config = dict(
    n_layer=13,
    d_model=384,
    n_experts=16,
    experts_per_token=2,
    d_expert=128,
    d_shared_expert=0,
    activation='swiglu',
    moe_layers=[0, 1, 2, 3, 4, 5, 6, 7, 8, 9, 10, 11, 12],
    router_score='softmax',
    normalize_top_k=True,
    routed_scale=1.0,
    balance_loss=0.00271,
    balance_bias=False,
    init_std_router=0.0108,
    lr_router=0.000358,
    vocab_size=49374,
    norm='rmsnorm',
    norm_eps=1e-05,
    tie_embeddings=False,
    optimizer='muon_variant',
    lr=0.0101,
    beta1=0.95,
    grad_clip=1.0,
    batch_tokens=[32768, 65536, 131072],
    seq_len=256,
    train_tokens=368200000,
    steps=4996,
    dataset='wikipedia_en',
)
Below are experts of layer 5 (counted from 0) of a mixture-of-experts language model. Rows are named router (the router's row for the expert) and show model dimensions 0-47. Each number is 200 + 30 x the weight over its row's rms, rounded and kept within 0 to 999.
After each expert's rows: "mostly gets" lists some tokens that are sent to it at least half of the time. This comes from a sample of Wikipedia text that the model never trained on.

# expert 15
router,214,141,239,229,215,190,229,219,264,233,187,151,183,192,211,251,253,218,224,186,193,185,209,195,200,244,162,250,184,208,180,187,273,216,250,204,236,229,144,145,142,183,190,177,217,198,194,229
mostly gets: "1", "2", "3", "4", "0", "5"

# expert 10
router,193,212,195,192,210,128,217,204,266,201,197,217,193,211,206,190,187,243,215,196,197,205,178,202,200,232,203,203,243,207,176,175,151,157,216,194,207,180,147,209,215,196,204,182,176,201,283,242
mostly gets: "ley", "ai", "ara", " George", "berg", " William"

# expert 9
router,186,152,180,244,187,230,169,204,182,229,199,220,228,215,233,226,154,217,163,224,209,255,199,228,136,183,198,197,218,144,196,201,141,191,201,193,165,219,188,237,243,224,162,193,261,161,192,189
mostly gets: "ley", "er's", "berg", "ić", "a's", "ko"

# expert 11
router,189,179,129,179,189,149,187,234,217,187,241,190,228,185,182,239,249,226,161,237,195,277,109,224,179,209,168,164,190,186,233,196,196,210,171,185,139,273,223,221,242,208,158,149,185,215,199,199
mostly gets: " that", " it", ", which", " was", " film", " him"

# expert 4
router,203,224,182,198,174,269,196,174,248,205,220,173,233,202,148,191,201,182,212,191,171,209,252,165,247,201,174,216,169,191,204,203,187,224,194,201,160,206,211,167,148,175,232,215,154,216,162,151
mostly gets: "\n", "000", " million", "00", "500", "001"

# expert 3
router,213,197,192,216,163,195,206,195,233,200,199,171,188,198,209,177,148,220,227,184,186,226,169,174,210,169,187,198,199,237,153,168,167,169,189,206,231,204,255,242,214,196,208,220,205,198,183,293
mostly gets: ".", ").", "s.", "\".", "S.", "-"

# expert 14
router,181,199,177,207,252,243,192,169,139,236,179,185,206,196,187,233,189,173,204,167,200,198,203,179,177,190,217,255,250,208,188,229,234,161,204,219,170,182,225,200,174,197,170,208,209,211,208,138
mostly gets: ", the", " and", " of the", " from", ", and", " in the"

# expert 13
router,180,243,224,206,168,164,141,190,128,174,210,192,218,200,218,191,249,191,140,231,184,185,176,201,162,164,210,195,213,169,272,224,197,203,187,116,219,236,207,217,197,220,197,181,265,211,156,166
mostly gets: " government", " state", " military", " public", " back", " station"

# expert 0
router,239,279,215,197,214,230,225,204,179,249,216,232,202,232,176,193,214,197,238,214,185,189,190,195,243,189,233,236,208,237,155,220,221,219,194,232,184,206,235,185,185,178,229,210,155,148,218,145
mostly gets: " g", " r", " d", " b", " k", " ch"

# expert 6
router,238,235,255,238,261,217,244,196,199,195,210,200,218,209,158,207,187,194,172,207,244,153,287,162,194,214,147,122,164,177,185,238,197,242,190,185,210,149,201,188,172,214,144,215,185,129,227,257
mostly gets: ", he", ", but", " are", " but", " to be", " It is"

# expert 5
router,156,216,194,188,241,207,249,221,199,227,202,245,198,162,206,177,190,119,197,217,178,170,189,159,163,219,242,203,212,159,180,171,219,193,230,204,223,194,182,213,191,226,226,196,160,277,206,177
mostly gets: " JP", " British", "AR", " New York", " European", " American"

# expert 8
router,202,184,186,151,190,209,223,204,157,150,181,200,168,208,239,154,203,166,219,184,212,232,178,248,221,146,193,209,207,217,154,224,214,176,134,213,183,222,175,214,216,184,213,214,205,215,207,218
mostly gets: " H", "\n\n", " S", " K", " P", "- P"

# expert 2
router,226,184,230,202,200,231,215,153,229,180,231,194,201,199,182,199,148,220,193,176,193,201,206,215,241,144,247,139,170,156,225,201,207,260,142,237,199,187,227,216,239,150,217,233,198,186,204,160
mostly gets: "′", " (S", "% | ", " | — |", "\" (", "_{"

# expert 12
router,209,193,198,215,177,202,157,176,213,206,207,167,190,192,163,206,181,195,187,216,208,181,254,197,214,234,195,171,189,207,231,164,258,239,203,188,261,201,122,181,187,240,131,219,190,218,219,215
mostly gets: " |  |", " |  |  |", " |", "% |", "\" |", "16"

# expert 1
router,176,186,189,159,192,186,148,218,181,115,174,255,236,210,202,185,261,202,216,187,193,184,175,227,152,222,224,222,166,247,257,150,202,196,256,210,213,153,184,221,188,207,237,198,221,221,196,210
mostly gets: " ==", " ===", "024", "008", "012", "980"

# expert 7
router,218,149,223,222,174,148,178,211,186,137,209,186,148,171,212,273,192,242,234,210,237,207,193,231,227,206,192,151,183,211,181,220,218,209,190,233,165,181,209,137,218,214,215,230,218,209,162,199
mostly gets: ", ", " | ", "| ", " (", " ", " in "